{"num_hidden_layers": 9, "hidden_size": 160, "hidden_act": "silu", "normalize_top_k": true, "routed_scale": 1.41, "balance_loss": 0.0194, "balance_bias": false, "init_std_router": 0.0364, "lr_router": 0.00232, "norm": "rmsnorm", "tie_word_embeddings": false, "learning_rate": 0.00339, "max_grad_norm": 1.0, "batch_tokens": 262144}
Below are experts of layer 6 (counted from 0) of a mixture-of-experts language model. Rows are named router (the router's row for the expert), up (a neuron's input weights, with its number), down (a neuron's output weights, with its number) and show model dimensions 0-79. Each number is 128 + 32 x the weight over its row's rms, rounded and kept within 0 to 255.
Before each expert's rows: a language model's description of what the expert responds to. This comes from a sample of Wikipedia text that the model never trained on.

# expert 36
Subject pronouns and surnames starting a clause in biographies and plot summaries, like he, she, they, who, Johnson, Murray.
router [119 166 205 146 166  89 176 132 125 194 148 100 122  85 116 143 151 120 128 149 188  26 177 147 126 156 100 101 105 124 148 117 123 157 139  81 131 183 157 108 129 127 152  83 111 149 178 168 156  96 105 126  56 133 148 122 108 193 136 155 148 121 184 156 160 102 113 120 120 110 139 124 204 119  69 134 140 154  86 121]
up12 [103  98 113 138 126 145 125 170 117 139 114  75 109 155 168 113  97 146 173  95 119 163 113 187  81 157 191 112 135  93 150 155  88 166  67 107 109 115 225 140 114  99 108 152 106 117  56 150  77 169 115  87 128 147 133 122 111 147 115 109 148  70 131 183 165 135 167  78 134 107 146 131 145 189  92 126 156  82 144 127]
down12 [134 147 161 126  91 105 165  60 147 121 154 174 116 104  80 107 138 147 118 104 161  94 121  66 164 143  93 222 114 144  70  87 111  70 166 137 152 111 129 152 181  86 138  79 159 177 139 152 142 103 145 136 233  75 145  83 143 126  77 148 116 185 180 118 115  87 118 185  89 127  94 139  81  73 119 121 141 125 106 106]
up13 [108 173 119 128 181 110 131 157  47 150 132 126 156 124 114 141 138 125 154 106 106 131 101 117 126 120 100  69  84  99 122 143 158  94 125 106 133 141 136 109 112 160 162 113 124 109 128  99 146  92  85 110 127  94 163 107 148 125  61  84 139 112 174  95 114 112  94 102 115 175 137 149 120  79 119  74  90  76 171 121]
down13 [115 116  94 133 141 120 138 146 186 145  77 126 162  90  69 159 109  96 118 143 156  58 180  98 101 112 112  60 123 193 114 107 148 156 117 208 104 102  39 143 168 125 107 112 165 149 113  90 112 138 127 159 109 113  87 112 131 142 123 126  91 115 112  91 136  82 114 171  75 113 174 114 120 124 126 186 130 126 109 163]
up14 [113 143 159 132 146 115 190 109 177 127 153 113  89 136 107 133 145 140 104 189 128 167 118 142  53 129 158 128  87 185 139 124 117 125 148 155  67 159 145 154 152 136 186 141 148 125 168 173 116  97 193  89  89 160  88 122 156 135 180 120 173 205 117 117  15 156 121 139 194 157 128 112  94 175 133 181  96 163 133 154]
down14 [135  85 146 128  91 137 111 145 109 123  99 182 115 103 132 142 102 141 139  76 135  74 177 127 172 114 117  97 197 100 100 143 150 139  50 112 159  96  74 109 110 106  87  96 107 111 126 117 175 174  34 132 139 128 142 128  96 162 119 117 160  82 146 113 195 101 173 125  65 166 135 107 194 107  80 115 190 130 115  90]
up15 [146 133 124 150 146 178 140 109 115 177 162 139  98  66 179  77  89 154 108 136 142 113 146 116 114 175 137  88 161  94 114 102 112 160 162 115  70 112  85  81 144 113  85 134 191  98 139 100 135 137 151 136 148 116  79  81 115 147 132  87 114  44 131 125 147 155 192 165 158 121 181 101 105 215 100 120  85 161 120  87]
down15 [110 163 171 156  97 132 147 100  71 140 111 131 136 110 207  94 136 114 117 135 116  99 146 128 137  76  88 105 148  91 168 141  84  91 138 162 159 117 108  97 117 131  59 126 182  52 148 144 165 110 106  84 147 134 106 130  74 159 105  73 149  71 144 158 117 164 117 117 137 163 122 173 115 177 107 143 147 124 108  85]
up16 [106  87 209  89 154  72 131 150 109 138  62 117 133 116 143 144 117 117 176 160 113 132 128 119 155 113 160  78  77  66 124 128 168 161  89  86 107 176 159 202 136  92 156 116 153 161 155 115 100 169 118 167 122 175 118 123 132 132 119 150 111 115 112  99  95 108 128 114 112 185 182 149 177  70 162 111 143 136 129 157]
down16 [141 182 117 161 144 168  91 153 138 156 134  94 132 140  67 180 142 138 155  72 172 123 142 147 123 140  74 150 165 121 113  81  85 120  66 140 162 145 157  29 109  89 150 158 121 119 128 143 126  80  54 103 146  89 113 172 115 146 183 118 146 105 169 120  97 121 152 116 163  79 144 107  82 160 137 141 132 165 106 119]
up17 [164 175 145 165 100 103 114 113 134 126 129 125 132 108 158 139  93  94 132 141 118 148 142 144 104 133 157 109 123 138 162 144 192 149 105 115 197 115 114 178 169 111 132 126 165 172 130  98 182 173 156 105 115 100 125  69 125 129  83 148 130 160 140 151  81 137 146 122  88  97 152 178 168 161  84 148  94  97  94 163]
down17 [ 80 132 145 104 141 195  93 132 104  75 101 189 118 124 121  94 150  80 144 101 146 118 113 141 131 131 164 112  80 125 150 157 134 173 135 145 144 163 149 147 142 127  77 153 155  74 109 106 104  86 132 140 119 148 158 103 109 175 176 194 151 128 168 122 168 153 125 124 107  76  60 148 179 131 128  89 158 122 191  84]

# expert 27
Double line breaks, section headings like Career and Retirement, the article a, and ordinals such as first, next, largest.
router [133  78 101 109 124 135 112 122 137 170 129 120 126  87 115 134 122 131 122 117  61 140 162 138 156 193 105 132 109 179 172 144 129 115 153  48 177 159  82 123 193  93  95  89 111 108  97  94 157 124 125 201  61 108 163 122 143 138 116 112  67 133 206 175 134 139  98  50 145 144 120 131 145  60 113 118  91 109 172 110]
up12 [136 154 125  97 140 164 182 138  80 170 166 152 147  80 134  96 113  75 115 146 192 138 141  98 123 137 129 119 130 153 119 154 117 113 182 163 204  95 115  88 110 105 117 130 108 142 115 177  91 152  56  95 139 182 150  83 116 143 128 113 129  90 130 143 134 181  74 152 144 205 174 146  73 135 124 108 136 108 127 129]
down12 [ 96  82 133  98  98 169 144  97 108 123 121  94 118 113 139 162 134 154 164 123  95  61 170 140  95 156  90 144 173  89  73 154 162 109 135  77 179 146  72 161  98 111  59 103 173 165  20 162 149 131  95 104 141 150 126 136  78 159  95 134 162 142  93 113 189 125  64 113 168 164  96 153 135  96  71 118  97 130 163 101]
up13 [143 143 149 178 120 148 148  72 116 149  93 153  87 107 159  96  73 154  94 133 107  35 159 164 132 175 127 106  95 151 171 129 141  97  62 149 121 152 110  99 207 159 112 136 158 206  92 136 126 114 129 109 163 106 160 150 112  74  99 131 141 135 179  91 116 112  80 134 173  91 117 132 149 135 124 152 128 157 135 117]
down13 [114  97 124 148 168 172 171 101 159 139 105  66 130 126  89 132 101 165 111 111 177 128 156 148 145 141 145 158  73  99  85 143 146 117 113 173 127 125 139 142  76 134 107  85 119 162 151 129  95 112 101  54 121 130 126 107 148 152 183 143 195 144 140 146 170  70 112 106 101  71  90 109  65  86 116 139 197  77  99 165]
up14 [127 160 110 115 133  63 161 113  62 124 124 177 128  94 139 152 135 138 117 139 103  95 149  74 136 119 178 106 122 177 108  89 127  96 167 139 121 135 139 159 101 140  96 136 153 133 115 172 165 142  90 144 131 112  79 160 108 171 106 127 178  97 132 148 133 103 131  62 187 155 217 107 129  87 114 125 162  84 115 126]
down14 [ 95 192 147  59  81 150 110 156 156 197 151 127  98 109 124 100 191 163 110 142 144 153 152 153 146 142  69 152 140  97 147 152  66 114 121 184 165 124 127 139 114  53 142  95 171 112  90 149 138  89 159 112 123  76 194 136  82 123 177 124 185  85 102  75 159 110 142  94 125  98 112 133 112 100 172 160 116 106 178 166]
up15 [150 121 119 107  54 114 178  89 165 129 128 197 165  67 110 127 110 154  99 117  77 120 131 164 172  99 117  68 158 162 122 153 175 140 169  64 139 113 100 150  99  93  67  87 124 124 157  71 179 148 154 199 108 140  75 104 141 125 126 152 175 124 120 159 135  95 118 133 134  66 128 133 156 145  88 123 116 111 113 137]
down15 [136  95 117 142 106 142 119 129  77  85 184 115 153  91 204  99  38 165 165 108 148 106 133 133 100 120 118 138 131 155 131 102  87  80  80 199 120 122 102 130  83 134 159 133 145 140 104 125 100 130 132 107 105  89 140 138 209  90  90 128 142 161 106 111 109 162  99 135 167  96 187 145 191 132 135 107 162 139  46 169]
up16 [162 115 110 134  71 121 126 122 130 146 138 138 130 108 141  86  92 140 158 109 136  96 129 118 145 106 137 143 200 180 158 141 138 102 166  98 104 121  92 162 167 161 151 175 138 105 140  85 126 180  77 180 104 142 126  76 142 179 108 155  66 126  85 210 109 141 143 114 108 143 135 115 123 101  65 102 132  90 135  61]
down16 [149 158 131 130 158 189 140 136 118 133 180 112  91 137 164 170 154 149 163 127 201 136 160 144 136 165 113  73 112 105 152 118  95 105  93 219 156 164 187 100 134 174  91  72 140 124 147  50 110 117 139 126 138 162 145 151 155 185 140 145 102 128 204 100 116  97 129 158 138 121  90 134 163 174 156 185 143 131  96 131]
up17 [105 137  62 157 139 111  95  88 115 128 154  84 116 138 158 148 206 180 155 176 147 146  97 111 136 141 128 164 147 185 170 154 158 134 123  62 117 137 136 129 204 152 170 112  99 129 130 180 203 126  89 162 119 102 106 143 182 124 158 147 111 110  65 170 149 115  98  73 116  96 124 100 150 125 111 111  57 150 155 101]
down17 [105 113 154  90 129 154 142 129 143 136 126 170 167 129 103 109  85 114 126  89 118   9 200 124 160 134 117 117 145 162  74 102 173 168 132 142 151 141 164 158 170 104 188 157 134 132 105 139 103  29 136 101 124 140 164 124 137 124 142 130 186 193 112 100 189 100  55 188 137  95 133 117  84 133 105 137 116 144 102 148]

# expert 0
Sentence-ending periods, paragraph breaks, commas after years, and month names or time openers in biographies and sports careers, like January, until, During.
router [131 117 148 198 187  73 110 135 119  91 127 173 109 118 109 142 157 133 184 125  98 177 191 114 119 160 124  91  92 170 114 138 164 175 125 100 187  93 148 121 144  89 138 105 161 105  70 130 117 123 110  86 176 128 121 136 101  90 126  95 121 113 199 100 117  77 155  89 119 120 148 112  83 137 147  24 133  86 107 118]
up12 [135 131 123 191 106 127 105 125 161  84  84 146  64 174 119 140 167 154 143 147 117 143 150 178  82 136 111  75 121 138 122 101 133 216 137 116 150 147  81 146 150 217 152  92 165 123  94 183 119 141 115 148 177 108 147 130 136 102 155 158 179 127 138 145  65 119 170 136 110 100 166  87 121  99 135 101 141 137 152 220]
down12 [103 186 115 110 131 162 139 127  88 149 189 177 115 133 212 180 162  81 151 122 164 154 111  86 101  80 122 188 161 120  98 146 146 137 160 144 105 150 143  99  67  96 153 190  77 121 144 104  74  95 155 137 141  96  86 109  95 148 124 161  57 109 139 106  71 107 116 137 135 128  91 133 137 120  87 113  85 167 138 117]
up13 [ 80 145 198  95 147 130 158 156 112 136 132  95 117 143 107 112 120  99 100 130 157 103 135  64 115 159 116 114 162 154 136 154 129 142 134  68 105 143 132 119 119 182 132 146  87 173 167 141  88 127 114 136  57 137 100  80 137 150  90 143 169 149 169  55 108 193 129 131 144 102 100 151  85 126  27 102  69 135  92 162]
down13 [161 101 115 155  84 101 114 123 158 111 127 118 123  85 183 164 156  58 205  80 155 119  99 169 166  85  48 126 135 128 110 128  71 141 125 157 119 174 129 144 126 162 148 110 114 126 141 136 227 158 175 153 155  58  74 129  61 119 147 144  95 109 179 104 194 114 160 132  85 133 138 156 139 110 143 138 115 144 105 137]
up14 [184 125  89 119  61 130 101 113 125 138 148 189 131 131 196 168 125 160 137 100 157 192  70  91 189 134 146 139 170 114  80 150 130 181 131  82 194 127 103  83  90 150 136 139 119 104 162 149 148 157  83 109 128 103  80 139 137 147  90 140 131  67 156 116 134 164 104 224 134 115 109 141  86 190 131  67  59 153 120 131]
down14 [151 126  94 179 168  59 143 151  97 143 113 178 182 159 176 144  96 151 117 175 159 129 102 142 151 141 138 186  63 115  65 147 158 100 113  96 121 146 117 129 128 105 189 129 144 116 164  78 144 126 156 145  89 154 146  73 119 111 117 118  79 140 123  65 124 116 167 104  94 123 108 144 155 109 104 125  48 119 154 132]
up15 [136 134 121 134 123 130 111 115 135 148 152 182  79  87 153 143 169 152 152 212 160 143 119 130 110  96 151 129 150 139 124 131  99  75 198 143 135 158 151  70 152 137 196 135  82  65 144 131 132 163 179 144 116 149 158 129  97 126 212  77 102 117 146 156  86 111 174  81 152 108 156 116 145 158 163 102 142 151 178 130]
down15 [169 154 138 155 110 154 115 161 104 143  78 125 114 164 131 105  97 138 147 152  78 235  89 119 154 132 158 182 153 181  97 255 120 154 110 171 134  90 189 123 149  92 114  95 138 134 138 124 152 145 117 135 135 148 138 155 122 124 153 124 123  68 143 154 211 137 145 107 131 125 101 104 130  84 154 138 210 107 115 127]
up16 [168 109 119 164 173 105 135  32 154 119 168 185  93 118 112  98 141 105 175 137 198 129 103 135 129 123 152  88 163 128 159  66 118 113 136 128 183 134  99 133 122 127  64 126 188 175 109 138 117 126  65 144 146 140 121 140  69  97 122  55 154 123  78 169  63 131 128 184 171 129  95 136  88 176 119 104 159  94  98 129]
down16 [129 120 161 165 154  90  85 139  82 117 124  82 138 116  99 226 124 147  73  47 114 151 142 170 111 138  73  81  90 136 160 148 116 151 118 174 181 135 153 101 121  58 132  51 151 114 165 127  95  87 137 160 149 103 162 139 166  70 130 162 119 123 116 109 167 143 135 118 131 130 142 141 103 154 154 122  65 127 126 149]
up17 [134  96  48 101 151 116 171 135 126  99  93 125 143 178  80 145 113 213 139  99 183 153 126  89 147 112 100 170 125 100  73 131 125 108 124 112 154 153  69 117 168 134 177 141  99  79 182  83  56 112  95 121 115 138 115 121 125 160 145 138 159  85 159  60 109  80 124 107 132 181 126 138 117 145 182 139 171 157 108  92]
down17 [147 146 123 183 140 134  85 166  95  86 111  86 130  90  98 141 147 113 131 203 132 167 168 110 116  96 131 138  82  85 145 154 132 156 149 124 104 120 101 113 139 108 142 225 158 170  99 172 161  98 116 192  72 136  81  82 157  72 126 166 110 117  87 146 175 160 152 172  93 116 124 136 138  91 147  99  72 179 123 109]